config.toml
d_expert = 128
hidden_act = "swiglu"
batch_tokens = [32768, 65536, 98304]
Below are experts of layer 9 (counted from 0) of a mixture-of-experts language model. Rows are named down (a neuron's output weights, with its number) and show model dimensions 0-95. Each number is 200 + 30 x the weight over its row's rms, rounded and kept within 0 to 999.
Before each expert's rows: a language model's description of what the expert responds to. This comes from a sample of Wikipedia text that the model never trained on.

# expert 7
Auxiliaries and adverbs. Auxiliary verbs and adverbs right after a subject in biographical prose, such as was, is, has, also, already, likely.
down4,175,190,203,180,263,189,221,217,209,181,159,232,204,222,163,230,168,163,134,231,176,252,203,192,210,162,148,264,209,221,160,169,238,185,177,193,180,189,203,197,254,188,177,162,242,188,166,134,212,205,207,181,227,222,195,269,205,208,190,229,195,220,159,242,172,136,214,242,212,138,197,177,238,166,174,211,197,177,205,216,225,231,241,224,196,201,222,200,185,238,205,136,241,208,225,199
down5,179,178,179,155,208,225,212,170,175,147,203,208,186,244,226,178,204,151,166,248,172,156,232,167,181,211,194,229,239,188,192,176,194,197,268,211,215,242,194,265,190,184,236,247,197,221,204,188,235,233,134,242,131,183,182,214,224,183,207,218,163,224,181,203,198,183,233,261,227,245,157,155,180,194,207,204,221,205,185,222,129,181,213,181,197,174,178,186,228,198,241,159,203,196,204,189
down6,192,228,197,154,234,189,234,181,164,180,181,215,210,136,206,176,192,173,207,194,182,185,187,228,198,199,209,234,197,218,159,241,179,176,223,199,169,215,200,181,164,241,243,174,197,203,223,186,211,211,154,174,248,211,222,225,186,196,194,163,194,136,216,207,230,214,217,211,245,170,198,224,181,226,215,179,173,199,151,164,220,130,179,178,196,217,206,161,233,196,150,188,229,202,203,227
down7,173,176,197,173,220,179,190,174,193,164,168,157,182,176,191,235,222,189,184,193,175,194,169,231,243,196,150,174,208,179,162,208,238,219,201,191,169,200,210,209,189,234,171,236,205,174,142,229,154,249,184,241,245,216,204,163,175,156,163,196,160,204,191,141,214,212,222,176,145,199,216,223,208,232,198,191,179,232,282,167,213,191,192,223,138,127,243,193,223,170,207,195,177,204,131,196
down8,244,252,208,206,169,230,226,128,226,142,187,193,179,263,234,276,166,255,207,159,219,135,182,216,233,220,172,160,179,213,175,177,186,147,197,198,191,202,206,176,220,223,228,193,197,161,244,234,181,188,176,175,218,254,172,212,198,200,224,195,154,180,193,232,279,230,236,167,140,172,233,193,183,151,165,167,195,194,181,210,211,211,214,185,246,236,162,186,194,206,175,204,174,152,221,191
down9,218,195,247,237,236,202,168,180,195,150,188,145,212,221,172,214,203,200,189,214,215,210,189,197,162,172,171,227,250,253,222,174,201,193,222,185,206,177,207,234,172,240,239,183,259,223,209,187,220,285,202,143,227,244,217,236,255,206,218,222,163,206,206,247,196,204,203,231,231,171,202,211,160,189,187,213,198,198,184,127,260,194,190,206,172,156,222,232,169,141,137,184,144,179,218,239
down10,213,154,228,159,229,230,213,212,198,201,136,151,279,173,234,203,221,260,178,205,180,226,179,195,221,181,248,227,196,201,256,225,173,185,255,160,201,198,185,260,209,172,208,234,204,140,210,194,207,198,186,231,229,144,169,196,196,232,240,191,188,207,230,192,186,182,171,199,238,208,209,242,242,246,170,173,154,160,195,231,172,209,280,232,164,244,213,156,221,240,186,202,226,197,195,199
down11,189,239,205,154,256,185,203,186,197,202,186,206,249,205,216,204,228,189,218,167,166,232,229,198,165,201,169,183,204,196,275,209,288,203,223,219,227,243,234,193,182,186,187,183,176,210,270,147,152,202,222,144,151,209,236,168,190,208,166,248,152,153,175,206,225,197,188,184,160,214,200,187,258,173,233,197,123,197,201,186,225,235,182,196,198,192,224,219,145,213,155,173,200,226,196,200
down12,140,186,190,254,215,232,178,207,229,220,203,214,154,194,232,165,220,233,173,163,230,212,129,209,170,232,168,171,172,231,177,244,184,153,191,134,187,186,195,150,156,203,208,166,223,200,222,152,198,213,230,148,208,164,177,253,183,238,162,209,209,175,201,187,276,156,192,208,242,216,259,214,166,210,186,234,223,163,237,199,245,218,209,251,185,225,217,219,178,159,215,137,248,172,264,201
down13,167,178,148,242,173,204,238,227,181,214,184,184,201,231,198,220,191,253,198,149,185,211,181,193,219,253,213,208,179,177,208,204,178,220,231,210,193,167,127,222,165,201,241,160,154,175,225,186,232,194,179,211,234,226,208,219,173,188,200,144,222,204,216,228,198,176,249,214,234,220,249,187,189,217,294,190,194,242,210,224,208,219,150,249,179,229,187,170,148,194,204,219,191,213,168,242
down14,178,177,171,172,263,205,208,254,142,230,178,195,200,193,191,167,205,219,201,201,195,201,269,230,192,228,178,182,187,195,227,181,197,253,232,218,180,192,296,228,251,196,177,212,208,202,158,194,177,155,150,219,173,248,191,225,211,167,191,205,224,190,222,175,173,164,259,228,265,191,188,238,184,184,218,235,199,164,157,187,247,197,194,219,178,213,176,168,215,194,160,229,217,183,213,136
down15,233,214,179,149,202,185,200,234,210,226,230,188,193,235,161,261,225,207,184,194,246,199,209,191,239,136,231,222,204,209,179,237,173,202,168,139,179,223,142,198,198,266,179,238,190,228,194,213,139,194,207,158,204,196,218,245,189,182,174,165,203,194,178,222,200,163,222,174,160,237,158,224,220,232,167,233,191,206,216,226,199,236,183,202,198,254,222,203,156,182,253,111,182,206,176,265
down16,164,155,236,280,225,206,222,178,237,222,189,170,214,191,258,193,284,154,163,244,171,248,187,241,132,203,198,217,211,182,172,194,170,190,178,215,166,236,206,153,193,161,178,182,243,163,209,212,244,211,210,229,161,155,238,195,237,220,158,165,207,197,229,210,260,227,153,171,214,185,194,183,185,192,209,165,156,220,217,209,223,184,199,232,184,220,228,174,193,175,212,229,160,230,208,165
down17,203,232,212,189,198,173,220,232,183,216,203,208,218,203,206,144,215,220,161,169,142,236,217,199,212,218,193,167,177,215,216,240,273,211,226,219,180,196,239,215,186,249,168,192,242,165,237,176,203,185,167,243,224,235,183,195,210,223,220,149,201,165,207,229,206,188,159,198,192,158,185,210,173,167,217,218,211,205,202,236,187,146,219,202,171,203,222,191,244,191,270,200,145,159,235,237
down18,194,208,213,201,183,248,255,183,164,196,194,245,213,211,224,202,216,170,201,212,196,165,188,221,214,207,142,169,238,165,198,219,177,171,194,163,212,148,184,149,224,190,156,187,200,200,197,158,167,179,178,180,168,214,189,198,184,137,229,198,185,249,211,164,175,249,212,221,228,168,203,188,183,191,219,223,168,175,179,235,178,201,211,192,229,237,156,208,182,248,159,139,198,219,209,231
down19,216,206,167,234,166,241,239,192,229,203,226,161,269,227,207,232,236,140,221,165,195,186,178,206,136,184,206,158,195,245,271,229,199,245,235,249,245,209,175,202,212,169,177,144,174,201,212,198,184,102,203,163,189,207,213,205,169,195,211,203,181,228,150,185,256,201,154,177,219,218,210,215,217,178,194,151,247,212,181,167,183,193,244,172,121,245,189,209,160,168,227,222,176,235,178,199
down20,244,152,184,168,191,168,200,179,224,201,280,229,186,177,201,211,177,191,149,209,196,171,246,236,207,126,145,186,237,216,170,200,203,157,261,194,236,179,165,225,188,206,221,218,209,201,259,187,196,169,182,158,210,188,165,230,243,156,216,194,212,210,229,234,242,216,250,204,195,231,221,205,208,217,234,183,191,239,249,225,187,211,150,156,213,162,187,230,199,236,175,193,208,189,198,178

# expert 16
Determiners. Articles and possessive determiners before noun phrases in running prose, such as the, a, his, their, this, another.
down4,201,179,220,239,189,172,249,240,219,154,200,196,204,226,220,188,202,220,194,217,213,193,209,170,240,150,186,185,204,168,187,205,253,136,187,231,134,253,220,196,225,177,201,165,175,138,213,221,173,199,181,200,178,186,233,214,224,232,203,287,125,195,236,229,188,168,232,227,237,231,231,210,194,179,214,223,229,201,180,227,188,170,210,197,162,221,206,207,218,227,227,155,226,176,236,212
down5,177,194,139,228,234,232,245,213,201,203,190,195,206,221,211,262,197,223,175,245,230,209,194,275,179,197,221,210,239,182,214,204,217,239,230,248,202,252,249,185,216,252,216,163,164,216,222,195,102,160,223,194,165,216,240,243,201,184,181,220,176,216,177,231,194,206,253,153,256,149,175,189,206,235,173,240,192,212,178,171,191,199,182,233,218,198,221,202,199,205,187,227,204,163,197,226
down6,218,212,227,199,235,168,218,194,227,172,208,207,196,176,149,215,129,217,211,161,119,195,160,222,169,200,182,239,211,179,249,196,196,176,211,256,202,107,185,190,151,183,171,154,208,152,196,170,193,190,210,286,195,223,202,179,135,205,173,204,179,192,194,240,187,165,190,164,211,191,192,180,204,186,223,237,236,142,211,156,190,190,243,200,191,243,189,163,235,199,161,197,189,180,175,222
down7,243,224,166,168,269,172,190,218,211,201,185,201,241,184,178,177,197,243,215,184,223,236,206,198,234,203,216,165,186,211,238,255,165,227,189,226,211,167,166,175,206,201,189,153,214,174,149,176,193,185,249,246,237,200,171,216,169,162,174,222,188,174,171,214,221,249,189,243,173,166,244,172,170,200,155,198,196,175,188,230,233,136,181,209,187,188,182,198,243,208,162,166,220,161,200,207
down8,251,160,176,254,243,230,196,201,196,228,228,260,163,221,166,209,209,217,227,185,206,150,222,217,182,166,243,196,244,152,211,131,233,212,154,232,226,174,203,188,135,178,166,191,200,167,165,196,181,227,191,191,170,162,186,189,204,194,217,153,225,245,181,250,195,216,176,276,209,191,211,170,181,196,174,199,173,177,227,153,198,189,205,249,191,248,183,224,204,192,161,202,217,234,197,219
down9,172,200,206,235,222,204,169,211,218,171,185,161,147,229,207,196,177,190,174,247,240,259,215,206,181,183,183,201,190,204,230,197,169,229,222,181,183,214,140,178,226,228,232,165,183,190,234,178,226,218,224,202,179,248,195,176,211,193,233,240,220,205,184,187,161,228,184,233,200,207,228,155,201,207,217,252,139,247,224,201,191,243,258,194,205,201,162,177,184,151,230,226,180,145,222,231
down10,207,193,192,176,188,153,176,201,222,155,223,146,178,187,202,199,173,175,191,223,278,179,204,284,227,191,177,201,202,190,229,170,203,227,242,198,181,187,166,206,198,188,219,176,191,251,120,234,206,201,189,280,250,186,178,144,191,161,176,228,223,170,166,296,175,200,281,214,162,226,219,233,198,271,210,178,175,223,203,210,239,219,166,254,171,256,219,164,247,189,184,201,204,224,236,177
down11,180,180,157,207,184,181,243,205,217,200,202,235,246,179,164,229,181,227,188,194,222,214,164,203,215,213,225,170,188,171,195,208,196,217,155,205,234,220,178,250,269,252,185,207,205,158,175,203,198,231,251,195,185,165,181,233,163,217,234,238,187,167,171,183,195,268,225,205,128,194,223,191,271,224,230,242,181,220,264,213,210,168,191,221,191,177,159,195,212,168,213,165,232,216,216,201
down12,236,158,198,259,176,202,175,196,175,161,222,228,226,253,170,220,178,200,176,186,235,175,175,161,141,196,169,255,216,267,184,222,154,181,193,178,176,229,177,158,244,182,172,168,162,197,179,214,208,190,140,240,196,218,217,211,145,179,180,161,200,143,242,195,210,215,170,188,196,232,187,180,249,229,252,246,189,178,217,216,254,250,200,195,202,230,198,201,246,212,196,123,187,189,175,167
down13,212,159,222,219,145,258,211,126,261,158,152,114,185,176,221,247,236,213,202,286,237,168,163,238,254,187,206,218,257,205,170,156,176,247,240,261,213,228,145,205,196,197,230,201,195,146,198,173,182,204,262,175,172,212,183,211,255,187,186,230,244,191,222,150,181,207,181,203,195,154,178,221,169,201,230,189,177,208,195,185,204,221,172,199,180,199,218,215,234,202,209,224,135,208,151,187
down14,201,179,228,209,170,231,219,247,257,182,216,165,223,233,158,204,220,192,239,215,175,161,244,172,214,166,208,181,156,191,163,186,207,186,196,187,195,271,207,191,178,182,149,199,209,243,200,244,179,215,178,227,205,188,172,187,217,191,194,174,183,206,214,242,187,165,220,151,158,239,205,199,198,209,155,197,169,295,181,194,183,183,185,191,214,177,171,179,197,206,243,236,181,209,175,268
down15,191,175,178,224,184,234,160,193,267,222,220,260,186,225,204,234,161,197,244,261,213,141,189,207,199,238,183,209,208,258,244,214,204,191,175,198,215,220,201,187,221,222,227,214,176,180,130,149,220,244,215,208,224,139,204,263,140,183,257,204,247,147,217,222,215,187,188,214,212,219,184,229,205,215,251,175,172,178,202,178,186,237,246,112,187,188,167,123,194,158,166,196,180,205,166,214
down16,188,181,223,204,184,208,229,208,215,203,208,237,191,180,197,235,192,214,229,212,233,217,215,208,159,149,213,197,228,232,195,197,210,135,151,193,186,189,224,174,197,185,229,149,157,180,198,208,240,207,175,224,235,239,198,178,166,203,237,196,166,212,145,183,240,227,241,197,179,235,252,175,226,184,251,211,199,162,238,199,136,205,169,164,230,153,200,189,252,210,161,175,216,157,149,216
down17,223,206,207,266,172,205,211,224,215,187,227,189,219,193,213,203,240,195,236,193,177,127,153,208,201,208,186,227,148,155,154,226,239,200,180,170,121,188,138,166,124,182,157,217,180,169,215,183,249,208,179,240,142,241,242,188,211,186,197,196,221,201,198,191,250,158,175,182,234,215,205,184,233,220,238,147,182,241,209,241,220,193,192,228,144,242,158,156,148,204,196,199,199,227,201,142
down18,209,212,201,222,229,215,193,235,188,186,209,152,245,221,196,225,153,202,203,160,178,169,149,227,182,204,222,211,205,176,179,140,235,244,203,212,215,170,246,190,223,199,176,233,160,189,245,193,206,198,199,208,233,247,176,187,194,241,120,184,158,200,261,206,253,161,193,141,252,140,233,170,154,204,248,154,155,205,201,190,234,219,220,230,205,182,176,228,209,285,256,201,152,138,204,186
down19,182,174,188,204,133,217,231,213,229,254,212,215,235,169,228,236,259,159,150,174,287,196,207,150,216,149,239,210,195,155,270,175,166,222,197,177,193,196,232,186,209,217,197,221,155,204,232,175,190,234,268,193,208,217,200,168,156,239,172,174,194,198,192,285,187,184,211,209,238,234,221,184,149,211,176,183,198,167,205,160,232,167,211,213,182,213,166,193,171,182,196,173,172,193,198,183
down20,149,189,244,210,199,210,202,139,180,234,198,171,174,195,230,188,155,223,239,293,132,141,232,171,134,221,187,209,213,183,209,205,225,218,136,225,207,165,193,180,212,208,208,189,228,155,156,214,213,210,167,203,191,194,216,191,194,255,197,213,242,160,176,217,226,235,221,200,184,161,150,203,161,199,200,242,204,152,187,132,197,213,183,228,186,140,178,181,202,196,176,214,198,164,208,250

# expert 11
Adjectives and function words. Adjectives and quantity words before nouns in descriptive prose, plus and, of, a, with: dense, strong, many, large, various.
down4,189,200,188,158,148,226,227,235,252,197,174,240,183,219,193,293,189,208,233,176,191,222,196,230,200,182,178,247,147,208,203,217,211,172,123,182,188,224,194,227,193,190,196,183,206,216,217,149,290,186,227,146,230,237,205,201,198,194,188,153,185,186,206,219,164,196,223,144,231,198,149,181,231,241,161,198,195,230,153,212,202,225,168,176,208,214,215,184,168,236,207,202,201,170,182,178
down5,194,180,205,196,220,219,196,198,182,189,218,140,179,190,224,245,265,173,168,152,157,195,171,200,218,241,241,233,194,212,194,182,220,217,216,169,193,190,196,193,239,173,210,238,278,220,177,201,189,232,254,241,242,195,246,178,155,214,144,219,183,197,258,203,205,202,236,221,184,185,228,190,158,249,215,195,214,217,165,253,182,198,201,220,226,166,186,233,148,210,229,213,139,216,207,221
down6,186,172,207,211,170,191,239,192,253,186,177,150,210,212,194,185,176,148,199,190,235,148,228,209,204,197,206,224,212,167,234,180,194,266,223,218,230,232,205,235,226,144,243,181,229,203,162,221,134,236,114,185,192,144,189,215,204,265,213,176,188,207,180,219,186,221,214,186,194,221,195,184,212,200,191,193,167,216,162,178,193,207,195,191,176,165,209,204,184,125,222,214,177,199,187,156
down7,195,215,190,187,196,165,187,192,185,227,217,179,201,206,208,181,200,205,165,182,208,190,240,200,207,184,215,214,189,202,234,166,161,253,212,170,199,180,207,207,236,278,168,203,222,167,188,206,210,245,212,258,162,213,218,177,251,243,256,223,181,230,235,174,201,247,158,240,139,180,193,183,276,217,213,174,175,213,222,193,174,154,211,194,213,262,184,242,260,165,193,232,236,210,260,219
down8,222,259,233,236,150,187,176,199,194,213,249,232,214,177,209,189,197,209,201,196,224,133,176,164,202,181,199,140,183,177,229,224,161,208,180,238,242,184,185,223,236,234,202,183,239,221,216,181,175,256,169,147,171,187,135,239,180,167,192,203,157,227,239,207,148,188,193,200,247,194,186,184,212,229,215,245,165,225,212,195,251,203,225,189,144,157,177,224,285,183,228,239,197,243,209,210
down9,215,237,204,197,146,243,206,158,223,183,186,125,231,245,148,193,212,226,181,178,176,168,202,143,233,192,194,187,217,201,183,215,142,206,164,213,227,187,198,153,210,181,188,216,175,219,164,187,188,191,207,199,250,224,244,140,166,154,197,195,122,175,172,228,218,171,208,204,218,165,198,203,202,219,227,193,227,193,115,186,135,204,142,157,135,251,207,188,178,200,195,190,240,203,203,221
down10,178,89,228,245,243,196,223,155,204,172,222,198,210,195,218,200,188,221,183,194,168,227,239,205,156,195,157,188,188,219,201,132,208,215,160,219,150,197,189,221,190,152,188,247,169,202,142,213,294,203,203,235,168,208,184,226,170,228,186,212,223,210,193,180,189,241,231,193,204,209,235,165,226,179,227,161,258,281,192,188,188,204,140,172,235,178,164,161,199,182,197,195,193,209,180,199
down11,168,210,236,205,187,182,212,235,192,182,198,186,252,171,214,170,224,188,207,191,198,163,271,187,228,182,198,247,241,201,227,141,187,224,226,156,178,150,157,192,199,155,216,188,164,232,204,176,198,182,224,236,212,224,158,181,202,164,255,167,257,223,181,170,182,206,166,155,211,199,202,177,188,184,164,209,182,194,181,206,205,200,218,248,155,178,207,180,230,255,247,243,223,211,246,181
down12,190,184,258,194,230,212,198,185,186,253,202,210,129,197,199,192,249,189,208,151,214,242,154,261,191,193,199,173,190,231,168,165,187,185,221,236,147,144,190,190,212,185,225,144,245,209,218,147,185,157,229,206,192,193,178,211,172,170,198,249,200,219,218,231,221,212,212,262,245,196,219,157,205,179,220,223,219,171,221,214,236,152,192,182,162,173,231,195,192,210,202,227,175,194,168,136
down13,172,201,197,153,204,229,205,223,202,275,218,257,201,191,215,200,227,196,227,209,147,143,168,184,223,222,225,166,175,176,190,174,208,205,211,201,249,226,178,191,218,226,211,167,207,173,272,146,210,207,194,216,125,167,237,242,256,139,239,229,200,191,222,281,225,174,228,205,183,222,222,247,182,166,202,185,197,183,275,215,207,215,220,203,185,193,188,172,144,183,223,183,194,186,204,208
down14,178,206,149,210,204,168,212,183,170,199,214,259,162,185,203,203,235,161,228,208,156,243,236,216,194,162,197,134,244,204,173,145,168,158,180,187,213,229,246,182,217,149,211,143,202,200,161,202,172,221,208,212,247,208,212,215,240,243,167,221,205,237,176,212,156,251,251,191,190,203,204,195,177,210,225,221,231,246,148,129,156,194,202,200,146,233,231,185,185,188,185,199,243,232,162,199
down15,211,180,154,180,240,211,188,247,138,201,188,235,204,191,236,209,163,171,162,201,197,237,168,233,265,214,172,255,192,220,227,232,231,206,253,155,221,193,170,181,257,217,207,184,205,96,202,173,187,190,240,172,176,175,299,207,268,209,195,185,177,193,173,217,229,210,189,150,193,220,211,188,213,211,206,233,243,172,225,244,208,175,199,190,214,199,247,193,136,180,191,140,150,220,188,191
down16,164,212,256,166,201,201,175,245,178,211,155,133,194,233,199,197,246,177,193,213,181,189,195,194,196,219,173,245,169,207,202,219,177,210,172,198,177,196,209,206,123,195,192,205,188,207,243,180,259,140,232,199,190,152,158,192,206,187,175,211,189,183,190,150,199,198,163,233,162,204,197,168,112,226,221,203,194,152,178,203,203,235,223,220,155,137,217,195,259,211,215,183,224,217,186,201
down17,206,211,252,197,215,226,162,194,188,204,170,222,231,193,164,179,217,224,205,203,199,198,189,177,203,210,193,146,167,219,156,155,178,193,167,220,236,211,223,184,218,240,238,205,203,243,209,235,182,179,173,211,182,234,172,213,205,202,124,218,209,197,217,183,182,180,169,241,207,180,164,181,135,199,238,228,283,154,193,173,189,181,209,211,173,237,234,234,228,181,195,233,226,191,237,242
down18,251,275,191,212,99,186,206,213,232,211,208,170,207,195,221,209,229,183,182,225,186,211,190,197,217,225,229,167,229,263,185,230,115,191,199,139,179,153,224,190,167,242,195,139,191,171,200,196,233,216,201,205,232,218,196,219,204,188,165,201,187,186,206,200,197,234,216,172,195,246,221,212,226,200,181,231,201,199,205,229,193,152,187,209,181,173,172,160,198,238,174,159,269,240,197,203
down19,232,183,202,165,213,171,191,239,122,210,173,285,198,193,190,163,237,232,188,217,200,196,144,181,185,206,256,186,135,173,186,212,169,210,178,177,205,194,228,187,242,175,156,169,194,228,182,154,223,219,245,244,255,210,222,195,144,173,152,144,192,203,213,188,212,111,161,211,189,168,196,258,219,254,269,170,243,225,157,171,191,219,241,190,249,230,208,160,198,209,181,174,186,215,235,183
down20,193,206,218,231,177,250,255,131,209,260,218,214,215,189,183,226,197,167,245,216,182,190,244,213,227,188,178,195,198,154,170,208,210,221,105,201,213,208,209,186,155,214,245,209,261,206,189,195,228,203,255,185,199,191,216,192,171,196,194,138,179,188,168,204,205,154,202,175,161,150,226,207,179,180,165,217,225,253,209,176,201,213,250,160,178,219,192,170,196,208,225,204,187,199,235,246

# expert 27
Non-Latin script bytes. Raw bytes of Chinese, Arabic, Hebrew, Thai and cuneiform characters, plus brackets and numbers beside them, like (平尾台) or (/ˈmɑ.
down4,213,206,189,205,174,193,226,208,160,239,199,194,257,207,169,205,199,209,217,185,206,207,198,201,175,206,203,182,197,117,163,163,223,198,256,135,210,214,146,208,190,162,179,209,211,192,198,195,186,250,153,176,180,219,186,199,229,198,198,172,168,175,198,172,261,203,189,182,210,225,202,232,236,187,245,233,251,222,223,203,193,158,223,151,190,191,208,235,254,247,215,240,143,237,165,210
down5,164,189,211,192,173,270,193,204,222,157,174,178,215,181,232,203,208,184,192,241,163,214,160,204,214,239,192,184,203,221,256,176,188,153,168,189,248,201,224,209,159,191,193,213,182,181,198,173,225,227,224,179,197,237,193,206,169,173,209,161,189,230,144,217,162,232,199,252,117,222,156,206,221,171,217,223,223,256,224,176,274,236,222,232,193,189,176,209,183,275,240,181,237,179,175,202
down6,213,170,165,193,166,227,204,179,240,187,190,149,247,179,227,175,225,223,151,240,210,173,193,188,167,177,265,228,196,202,157,262,255,161,200,155,232,165,178,236,204,233,263,227,193,162,163,198,229,162,195,218,199,238,168,191,173,200,212,258,207,187,169,196,226,246,239,179,197,160,154,230,199,238,201,134,160,182,230,221,223,243,236,169,217,209,139,172,191,195,167,229,216,207,191,199
down7,213,197,258,262,187,164,230,191,206,247,183,111,178,236,191,209,211,194,268,198,185,193,210,194,175,216,219,212,229,209,252,189,146,190,265,258,236,248,219,189,217,179,218,181,204,187,201,242,206,168,134,191,132,182,208,209,170,191,165,171,232,213,194,213,187,201,209,150,187,187,165,214,186,196,158,246,229,253,200,228,192,229,226,205,195,222,165,174,198,217,183,220,175,217,206,183
down8,179,224,184,171,241,160,229,226,160,270,252,226,155,246,165,209,148,161,191,153,222,191,209,224,201,167,210,231,205,187,206,205,262,198,239,197,190,258,228,195,222,203,195,235,201,217,234,216,205,174,213,216,229,192,231,193,209,242,231,186,156,207,188,216,190,170,179,171,156,242,179,249,166,166,173,175,150,227,233,172,172,223,174,147,232,175,215,241,219,214,215,215,220,180,147,190
down9,186,240,206,213,184,212,242,181,250,182,170,173,197,217,251,188,173,240,231,208,251,186,207,176,216,202,184,155,224,178,224,210,259,208,232,255,228,235,184,175,213,136,218,200,231,188,194,141,194,220,240,195,209,181,181,211,164,235,164,207,193,204,206,242,179,205,190,191,190,206,150,141,216,229,181,151,160,296,216,238,247,219,215,235,222,222,149,214,212,213,241,196,278,206,224,183
down10,181,253,128,139,183,226,237,230,199,196,158,214,185,196,210,221,200,192,161,163,177,188,212,184,165,170,207,226,119,175,177,192,203,165,195,129,199,191,195,211,166,237,194,224,113,232,172,191,181,192,198,181,179,200,221,203,192,181,187,215,235,226,223,190,190,177,216,192,244,234,204,171,140,180,207,188,242,174,220,164,165,211,201,224,223,206,172,206,201,146,166,201,207,221,210,182
down11,143,176,229,189,204,187,162,219,175,242,145,240,243,224,191,204,192,162,202,198,194,200,226,222,272,212,182,202,202,212,175,168,184,201,187,202,167,169,217,202,202,204,196,244,163,220,201,175,182,180,203,217,194,189,202,210,168,243,195,206,224,204,199,210,185,163,164,196,243,174,198,149,217,159,227,148,178,265,221,193,139,183,140,203,211,229,242,180,196,217,206,239,172,217,210,197
down12,257,211,222,213,200,195,190,228,172,252,190,222,183,215,202,213,209,232,199,210,265,235,183,212,197,154,233,267,219,197,242,226,218,216,180,208,210,266,216,202,221,172,241,177,175,217,216,192,269,232,176,232,179,169,180,204,190,185,217,212,167,243,141,138,208,208,215,235,173,229,217,249,242,242,161,243,125,223,233,195,187,126,186,212,178,210,204,201,210,209,184,222,203,244,267,261
down13,188,199,238,267,201,174,242,187,238,251,187,268,205,216,209,210,207,210,223,171,172,166,253,187,248,223,240,185,164,183,135,183,172,184,190,192,202,151,201,258,221,181,218,210,193,187,182,190,177,223,170,164,202,207,163,227,193,225,158,209,244,166,242,136,216,184,213,187,193,235,149,183,208,185,194,188,122,210,212,263,207,191,221,157,200,161,167,228,246,203,193,214,216,228,215,188
down14,175,251,169,204,214,166,208,189,179,200,156,231,212,243,178,178,187,181,237,196,228,219,180,220,209,179,181,156,184,207,219,176,214,207,129,202,161,200,168,198,220,171,168,204,206,207,161,220,208,181,182,184,213,163,188,156,252,177,227,220,150,229,222,172,203,199,249,200,205,177,231,224,160,183,255,241,187,189,163,201,165,227,171,191,182,239,202,251,217,224,199,209,202,160,225,131
down15,224,211,221,168,166,200,189,184,188,197,147,200,208,267,234,182,173,261,151,231,233,196,286,210,218,216,210,161,226,236,193,223,262,160,167,182,157,231,139,153,178,211,195,230,213,247,198,168,219,152,212,191,185,205,196,214,199,168,180,212,181,224,213,176,205,138,198,161,213,217,185,219,216,153,199,206,174,195,265,203,192,203,176,192,186,222,182,178,182,189,209,224,170,193,212,182
down16,226,176,254,219,159,185,238,235,205,193,182,197,156,204,179,214,169,233,232,167,188,237,164,206,230,209,182,268,179,186,240,169,280,261,154,208,175,230,195,146,211,187,208,210,207,211,188,290,179,195,207,198,186,169,258,180,217,200,155,140,192,200,234,177,225,206,233,192,173,192,187,225,207,190,200,218,158,158,184,144,179,208,193,201,183,186,201,191,233,174,177,170,198,229,186,208
down17,185,214,199,184,205,149,196,224,255,147,193,238,251,226,210,247,174,203,192,174,183,188,217,195,134,233,230,228,155,253,129,195,178,175,243,240,168,219,197,190,219,254,212,244,158,188,262,190,111,185,232,178,214,216,169,243,215,128,256,184,153,193,171,177,225,165,231,242,221,217,194,210,201,197,226,193,200,174,138,250,165,185,185,191,230,195,221,215,228,196,145,173,208,200,181,232
down18,230,200,235,195,258,205,269,206,181,187,187,256,195,219,221,252,196,218,137,228,208,279,261,247,221,189,222,185,207,215,224,172,181,215,178,209,195,206,188,166,204,224,225,171,164,166,171,162,191,181,176,197,224,171,209,234,201,175,194,234,165,106,226,234,209,233,239,180,214,173,184,201,207,212,180,186,197,221,222,189,177,164,196,206,192,213,194,200,162,182,194,179,193,252,227,188
down19,162,221,183,243,192,204,215,208,246,235,178,197,197,208,228,236,200,225,172,171,243,194,190,193,201,194,279,172,227,182,159,178,170,236,233,262,194,183,201,252,178,166,228,166,200,207,277,220,208,151,184,173,216,162,189,172,207,194,203,202,160,143,170,163,208,189,186,217,221,196,207,204,216,268,204,183,189,237,221,176,144,234,249,170,194,153,232,199,188,295,237,211,209,202,195,212
down20,127,217,251,206,210,214,193,186,162,182,199,180,190,174,194,208,201,200,149,147,223,200,247,172,134,228,196,155,184,220,246,192,149,186,203,199,168,198,205,243,181,210,170,145,249,212,265,208,153,205,168,199,194,190,185,210,234,186,207,122,224,206,136,171,167,177,214,160,203,243,211,169,206,214,206,197,237,240,216,220,168,249,206,220,159,236,164,161,185,190,202,195,179,230,196,221